python train.py --d_expert=64 --normalize_top_k=true --balance_loss=0.000211 --init_std_router=0.00896 --lr_router=0.000359 --vocab_size=32000 --qk_norm=false --attn_scale=0.177 --init_std_qkv=0.0334 --init_std_down=0.0 --lr_mult_qkv=0.7 --schedule="wsd" --decay_shape="linear" --batch_tokens=32768 --doc_mask=false
Below are experts of layer 4 (counted from 0) of a mixture-of-experts language model. Rows are named gate (a neuron's input weights, with its number), up (a neuron's input weights, with its number) and show model dimensions 0-223. Each number is 50 + 12 x the weight over its row's rms, rounded and kept within 0 to 99.
Before each expert's rows: "comes after" lists some tokens at least twice as common just before its tokens as in all text; "gets" lists some tokens that make up at least twice as much of what it gets as of all text. This comes from a sample of Wikipedia text that the model never trained on. Tokens count by the router's weight.

# expert 28
comes after: " of", " the", " in", " to", " a", " for"
gets: " the", " a", " The", "The", " an", " his"
gate0:59 46 49 43 39 49 36 39 63 48 48 44 52 63 36 34 27 43 45 56 33 56 58 40 64 48 52 37 81 47 54 51 54 58 64 58 45 23 45 52 50 40 36 47 47 47 43 55 57 67 48 61 44 46 47 52 29 43 23 64 49 58 70 49 35 57 49 32 39 69 35 21 45 47 50 42 40 57 43 35 53 50 58 65 50 56 47 52 31 42 52 47 48 55 43 40 60 52 72 33 40 41 20 55 54 47 45 37 37 25 59 53 49 44 30 36 58 57 36 65 50 39 43 46 43 58 67 49 88 29 44 62 52 59 59 63 44 58 53 37 52 60 56 63 81 51 39 52 50 55 49 71 51 20 33 53 59 54 45 49 51 27 51 42 59 46 60 53 53 24 66 63 30 33 53 56 62 74 50 46 33 42 68 57 88 54 46 45 66 58 43 34 48 40 61 53 50 39 45 28 46 54 49 64 42 45 55 78 53 43 47 60 60 37 56 27 34 39 35 43 57 37 47 54
up0:78 52 52 31 35 45 37 56 44 44 60 42 45 65 33 37 50 50 54 30 66 25 46 42 59 44 64 55 45 43 46 68 35 49 56 44 48 44 49 40 55 49 58 72 52 48 30 25 56 51 29 46 59 36 73 72 30 53 45 53 53 45 50 41 39 33 51 49 68 42 42 65 55 60 49 38 54 43 45 25 59 54 79 50 37 46 42 39 52 51 32 49 57 51 66 53 38 60 43 50 52 68 41 55 46 41 42 55 50 35 41 63 31 54 61 63 34 53 59 64 47 56 53 46 39 60 37 62 52 49 47 38 40 81 60 17 59 79 42 55 41 52 53 29 49 34 56 46 60 31 78 42 53 58 52 70 58 48 52 53 50 39 32 55 38 51 35 47 42 55 50 50 68 44 43 32 53 60 49 26 49 54 55 28 44 53 23 51 26 49 57 57 23 46 82 73 60 61 56 34 42 61 62 59 35 53 57 36 65 52 52 67 62 62 57 59 58 46 54 61 40 63 54 33

# expert 40
comes after: " |", "|", ":", ";", " /", "–19"
gets: " 0", " 1", " 2", " ", " 4", " 3"
gate0:56 54 62 42 47 46 48 49 63 52 43 60 43 50 50 35 29 47 54 54 76 69 32 39 55 34 43 39 52 71 37 53 40 59 34 42 41 41 39 42 65 37 65 60 45 40 58 29 54 50 49 46 58 56 39 54 44 48 54 50 43 48 63 48 23 48 69 52 53 52 58 36 79 48 51 49 44 68 57 51 56 46 54 75 71 67 50 58 49 50 36 40 41 74 25 43 34 33 49 41 54 59 41 51 45 54 66 56 42 51 57 48 52 57 71 54 54 37 68 51 40 68 49 71 69 43 48 39 20 36 67 52 53 47 39 46 48 25 54 49 50 47 42 63 59 57 54 23 66 36 49 44 71 58 45 29 37 58 68 42 34 57 56 20 55 40 34 60 58 36 40 59 29 56 22 69 54 49 54 50 42 44 34 46 75 55 53 46 49 56 32 53 29 47 70 62 48 38 59 41 55 62 40 49 61 53 52 49 68 41 30 33 58 52 13 70 46 63 50 57 64 64 62 43
up0:34 49 33 74 74 64 51 53 24 43 39 50 38 36 48 61 56 67 35 47 29 42 63 61 32 42 47 45 48 36 81 45 47 36 60 44 71 52 56 76 56 53 47 36 50 48 41 49 44 56 46 45 44 39 44 41 49 50 40 41 50 61 58 59 41 43 47 48 36 52 62 54 30 55 47 58 54 44 55 50 32 48 37 33 33 53 70 51 51 44 75 54 55 42 55 50 77 34 52 54 58 46 58 41 58 66 64 40 59 52 42 40 54 56 31 45 49 48 40 44 64 39 53 38 49 35 54 60 77 62 33 61 63 46 60 61 40 64 54 39 48 53 49 45 43 48 36 71 59 62 64 53 40 45 32 46 64 32 46 61 57 33 47 79 45 59 78 48 53 69 59 53 51 66 48 43 24 44 63 56 54 58 50 47 29 64 57 63 46 33 49 41 62 59 60 41 60 58 35 57 53 56 36 43 40 44 42 46 52 54 65 54 64 12 92 25 50 55 55 39 29 45 22 52

# expert 33
comes after: "\n", ".", "==", " ==", ")", " ="
gets: "\n", ".", "==", "'", "===", " that"
gate0:69 33 36 66 50 42 11 36 39 56 44 43 62 43 37 41 40 59 48 66 73 56 32 44 51 51 52 40 48 31 73 65 39 45 38 79 45 71 64 62 47 53 64 27 61 61 60 61 48 46 39 49 45 36 48 54 52 69 54 50 40 41 75 52 54 54 52 47 58 42 56 52 64 50 41 40 47 58 46 28 41 44 24 31 28 37 52 30 55 80 45 47 26 26 54 36 36 53 56 55 40 44 30 55 36 71 62 42 61 54 41 44 55 69 40 51 53 62 55 19 52 53 53 60 65 24 41 56 66 57 52 56 42 59 50 36 66 57 49 63 49 54 51 40 42 52 53 51 54 63 62 56 50 33 47 43 70 56 48 57 58 45 59 48 15 51 52 52 31 53 68 31 53 47 46 74 58 55 69 53 58 31 63 49 33 59 29 41 59 61 54 53 54 39 48 49 54 46 60 47 43 66 39 38 71 42 50 55 67 29 47 41 34 50 60 42 45 62 45 45 47 59 62 50
up0:22 46 78 37 46 49 82 64 37 33 47 67 43 51 64 38 54 70 36 41 59 56 46 51 53 43 41 49 42 58 28 56 63 33 54 53 55 37 24 58 79 63 60 66 50 60 49 50 65 75 38 48 41 65 44 24 50 14 64 48 28 54 51 64 38 53 44 54 61 54 46 69 34 65 41 57 55 50 48 58 60 36 56 73 59 41 60 51 61 35 61 47 44 70 32 52 58 49 34 43 53 49 60 52 56 29 42 56 54 41 56 34 44 53 43 40 49 37 53 58 60 44 47 50 60 43 50 40 62 41 58 51 46 31 64 46 60 47 60 44 54 60 43 63 43 24 66 52 59 43 43 49 45 50 54 55 33 44 36 59 43 48 54 35 44 43 52 46 76 68 41 56 38 54 47 47 17 63 16 46 38 77 20 50 41 44 57 48 46 52 41 53 50 53 27 47 53 42 41 52 70 51 45 37 41 55 60 62 17 68 37 54 45 61 46 40 60 42 61 57 47 53 56 51

# expert 46
comes after: " ", "\n", " 0", ")", " 1", " —"
gets: " |", "|", ";", "---|---|---|---|", " time", "i"
gate0:32 47 59 21 43 29 56 50 58 44 60 65 48 70 36 32 34 58 46 53 49 49 61 59 40 43 53 41 38 53 47 69 69 49 65 54 40 35 54 37 38 42 58 53 31 60 62 51 70 39 41 46 53 57 52 56 53 63 51 67 50 45 40 62 50 44 35 50 39 68 44 38 68 46 59 49 55 49 45 31 55 56 45 63 68 36 47 45 61 50 54 62 18 50 59 39 58 60 70 43 36 39 44 30 52 58 54 38 44 25 55 45 54 33 59 25 51 45 36 60 49 38 55 59 55 82 84 34 57 52 48 60 58 37 61 49 38 79 52 50 63 48 64 44 62 58 57 51 48 40 58 70 64 75 55 45 72 47 46 69 38 38 49 60 56 48 47 40 45 46 68 65 41 40 61 65 53 48 29 56 47 53 26 60 50 61 69 43 54 54 60 40 55 14 52 52 67 60 31 51 35 43 82 50 61 26 44 66 66 55 54 62 28 63 53 33 48 48 44 50 44 52 38 49
up0:27 44 66 23 43 35 52 43 36 27 66 68 30 62 39 37 45 52 33 49 48 43 42 54 49 43 49 38 52 39 57 37 63 46 53 53 47 34 47 61 58 49 59 58 55 50 56 45 59 57 24 38 60 61 50 50 61 60 47 52 48 26 62 57 34 37 39 35 59 55 56 33 43 41 65 53 57 58 50 50 63 65 31 63 75 45 48 57 52 48 58 57 39 58 50 50 58 52 66 51 46 50 37 47 68 75 58 18 43 49 74 54 65 48 69 44 46 42 52 57 61 43 56 66 70 74 76 37 50 44 52 74 65 34 60 45 45 53 56 35 59 47 71 68 60 57 31 45 39 32 58 56 45 79 53 55 52 54 61 61 45 42 66 56 48 28 60 50 31 51 75 55 26 45 67 54 54 37 30 57 52 56 28 47 60 78 68 51 58 41 28 46 62 21 70 35 66 49 42 53 44 48 48 53 50 62 48 61 55 39 50 52 27 63 69 35 53 42 48 51 45 52 48 48

# expert 6
comes after: "\n", " used", " built", " such", " co", " designed"
gets: "-", ",", "|", ":", " and", ";"
gate0:52 63 59 65 40 41 46 43 59 44 42 34 33 43 38 81 33 45 57 62 33 42 51 55 39 56 54 50 56 41 44 40 58 50 54 30 64 55 51 34 57 70 33 62 38 51 61 37 16 33 61 51 63 41 45 47 59 48 24 53 62 61 35 44 72 58 76 56 65 40 51 45 42 31 51 49 54 48 67 67 48 45 33 51 47 51 44 29 37 51 36 64 38 66 70 37 53 49 79 47 45 51 46 52 42 47 29 63 48 53 50 55 39 72 66 56 36 59 44 46 41 61 37 31 37 69 28 50 69 50 66 47 53 48 49 75 37 58 38 55 50 57 55 53 52 53 38 64 32 73 43 66 59 45 62 49 59 55 65 75 60 34 40 59 37 52 52 42 39 40 59 45 60 56 28 55 58 58 36 38 66 37 35 42 31 59 69 73 40 37 42 45 49 51 46 61 34 53 54 67 57 53 46 67 42 41 48 50 79 48 62 44 65 56 44 82 33 55 48 48 41 40 61 60
up0:59 65 60 55 51 51 54 29 57 44 67 61 55 46 61 45 45 54 49 68 53 81 63 47 44 56 48 27 67 74 61 51 71 47 59 67 54 54 39 45 62 46 57 46 49 39 56 66 31 41 22 50 57 44 42 52 35 42 50 51 62 33 52 36 27 43 60 81 57 50 64 58 40 37 59 53 63 63 60 58 46 32 57 59 43 39 43 37 36 47 28 51 55 57 39 45 25 62 69 48 41 47 54 33 52 35 49 18 41 65 53 51 34 42 60 72 45 50 46 40 66 47 42 55 46 58 36 46 47 68 50 64 65 57 24 55 45 48 47 41 41 43 54 36 61 48 49 41 31 65 57 47 53 37 55 55 41 61 64 33 53 47 45 54 56 49 64 50 47 60 36 40 40 80 44 39 33 56 47 41 43 48 40 44 34 31 37 78 58 49 61 80 48 46 61 38 55 58 52 70 39 56 49 44 46 68 42 56 69 39 61 57 82 61 79 47 40 61 51 53 62 79 63 56

# expert 47
comes after: "\n", " |", ".", ")", "==", " ="
gets: "\n", "-", " (", " \"", "==", "==="
gate0:26 50 43 38 58 57 51 41 73 63 36 52 40 75 34 56 46 67 36 48 44 74 68 63 65 37 41 47 65 54 45 80 49 52 57 37 70 47 34 65 53 64 56 40 40 58 33 49 53 45 57 52 50 56 49 46 47 51 58 60 57 49 79 53 51 40 74 47 34 54 43 44 43 39 70 42 51 46 62 37 41 49 44 62 60 59 39 53 55 22 52 34 42 54 46 48 57 38 80 57 37 55 61 46 59 57 61 37 62 29 46 61 45 63 53 37 39 46 60 63 18 59 33 31 56 56 39 58 70 50 58 61 51 56 19 51 50 60 43 36 37 56 51 46 41 57 56 37 55 80 34 78 74 50 42 34 41 54 40 55 48 43 33 64 52 63 35 52 47 33 48 50 54 61 26 61 44 59 25 45 59 53 44 47 53 46 49 58 39 74 46 56 30 59 31 61 35 56 67 62 24 56 43 69 48 52 58 55 40 63 63 32 52 56 50 57 59 58 57 43 57 70 59 52
up0:22 73 18 57 36 61 41 65 44 57 38 40 41 56 47 65 30 62 44 28 51 49 55 43 48 38 53 55 44 37 61 83 78 69 34 63 51 45 62 52 29 55 48 50 49 34 56 45 49 26 64 38 59 62 47 53 36 49 39 63 42 58 23 40 49 55 42 54 60 57 48 38 50 42 42 40 62 50 35 36 42 45 47 40 72 68 37 47 71 72 54 68 61 50 53 49 60 31 60 64 37 57 54 29 65 34 54 57 47 55 42 56 47 60 56 71 39 52 67 24 67 53 43 41 51 48 53 75 21 53 55 39 62 60 41 50 53 66 48 41 43 41 78 40 55 52 53 61 44 50 51 42 51 43 31 48 27 61 33 38 53 46 28 48 36 51 55 29 59 52 37 47 52 64 40 53 50 29 39 41 64 50 51 40 33 60 47 47 57 48 42 42 48 41 29 45 52 64 49 42 44 33 42 63 38 75 73 30 53 50 54 54 54 43 46 72 59 56 53 45 48 61 71 51

# expert 21
comes after: " |", " 0", " 1", " 2", " 3", " League"
gets: " |", "|", " 0", " 1", " League", " /"
gate0:54 55 71 47 31 28 47 47 62 44 37 42 66 30 57 20 46 64 49 61 26 49 56 57 41 44 50 59 42 55 62 61 53 61 37 45 71 66 64 28 46 33 36 37 65 53 56 39 39 27 50 49 44 57 43 34 26 45 20 43 40 47 60 46 61 43 30 60 50 51 33 48 56 54 39 56 37 63 36 73 59 45 64 41 59 46 28 42 41 55 61 30 59 49 67 35 52 42 46 58 60 75 38 37 72 33 51 58 52 46 63 39 30 55 33 49 54 39 51 43 35 65 43 36 69 40 62 74 51 35 60 58 63 50 57 51 44 45 29 28 69 54 60 16 26 49 52 45 52 60 55 54 58 49 44 51 57 45 69 44 62 47 57 59 31 44 58 47 92 34 65 39 46 51 50 68 59 54 60 56 61 58 50 36 41 56 53 51 52 49 38 47 64 47 58 61 54 49 45 23 45 49 41 73 34 56 54 46 48 47 58 46 56 58 57 35 57 49 63 38 46 46 61 37
up0:74 65 54 54 42 48 41 54 61 50 54 57 52 62 53 60 69 24 34 52 36 38 59 53 56 34 62 51 34 48 53 51 55 57 51 43 70 55 71 47 29 23 52 34 41 48 55 51 68 47 42 20 52 40 53 45 54 65 18 51 44 36 57 62 33 55 42 35 51 39 47 49 50 59 53 53 38 66 44 62 53 64 69 52 43 41 44 59 43 35 38 52 60 57 49 56 36 40 44 56 55 60 38 36 60 82 73 55 41 53 58 52 32 88 43 51 66 50 63 59 39 61 33 47 71 46 50 71 28 34 44 44 46 54 50 37 66 39 41 63 52 47 52 37 49 45 52 24 43 33 39 61 43 57 34 51 52 47 62 50 37 59 60 48 58 24 51 53 53 32 66 60 61 45 47 51 57 47 46 59 50 49 46 54 23 51 81 34 52 52 32 48 60 63 60 62 38 66 51 31 39 45 41 59 62 61 62 56 44 61 34 53 58 42 18 55 39 61 79 55 31 56 53 39

# expert 63
comes after: " |", "|", ";", ":", " /", " 1"
gets: " ", " 2", " 0", " 4", " 3", " 1"
gate0:44 51 67 46 52 65 58 46 54 49 45 40 56 40 59 41 60 61 67 43 76 44 46 28 54 56 40 45 43 54 62 43 44 55 54 45 58 36 39 49 75 48 45 57 37 51 32 41 74 35 49 72 58 38 61 61 62 53 53 53 59 37 63 50 66 47 54 76 43 95 84 60 45 30 52 52 42 55 69 51 69 56 62 37 63 22 54 38 57 36 69 24 35 34 49 60 43 53 64 50 43 30 51 37 44 21 38 39 28 27 53 49 48 16 68 50 50 38 28 48 50 52 57 65 58 67 54 42 40 23 56 50 46 69 57 53 26 36 56 50 59 64 39 58 38 53 60 46 48 50 44 51 59 50 53 45 45 54 47 46 35 68 46 47 70 34 47 55 37 57 55 54 36 50 69 45 55 51 70 57 47 51 58 59 32 45 49 49 41 39 78 27 46 54 58 59 50 37 40 49 31 64 53 34 58 57 57 38 47 41 58 45 65 62 43 54 50 46 54 42 58 49 53 38
up0:55 54 45 49 63 38 33 61 60 64 58 40 47 64 55 54 65 56 53 63 62 51 81 55 46 61 65 81 61 57 50 59 60 52 38 54 43 73 58 48 41 56 50 38 48 59 57 45 31 69 34 29 44 51 24 34 48 58 24 66 53 58 39 58 28 47 45 19 41 22 41 36 58 54 46 54 68 53 53 39 56 53 38 45 45 73 43 67 45 25 24 69 56 56 43 50 57 53 35 60 76 71 46 55 51 73 55 49 66 71 50 62 52 84 43 52 43 47 60 41 45 66 48 39 53 43 65 45 66 54 50 46 49 37 40 55 48 71 47 53 46 42 57 63 43 41 27 49 50 43 64 47 45 56 43 60 58 57 35 77 67 43 48 51 48 58 46 39 66 49 65 50 78 50 35 36 36 58 40 24 47 47 35 40 55 58 63 59 63 52 38 66 54 54 37 31 50 48 68 55 61 33 64 52 62 58 39 49 42 56 58 71 38 51 65 55 55 54 56 40 51 54 35 61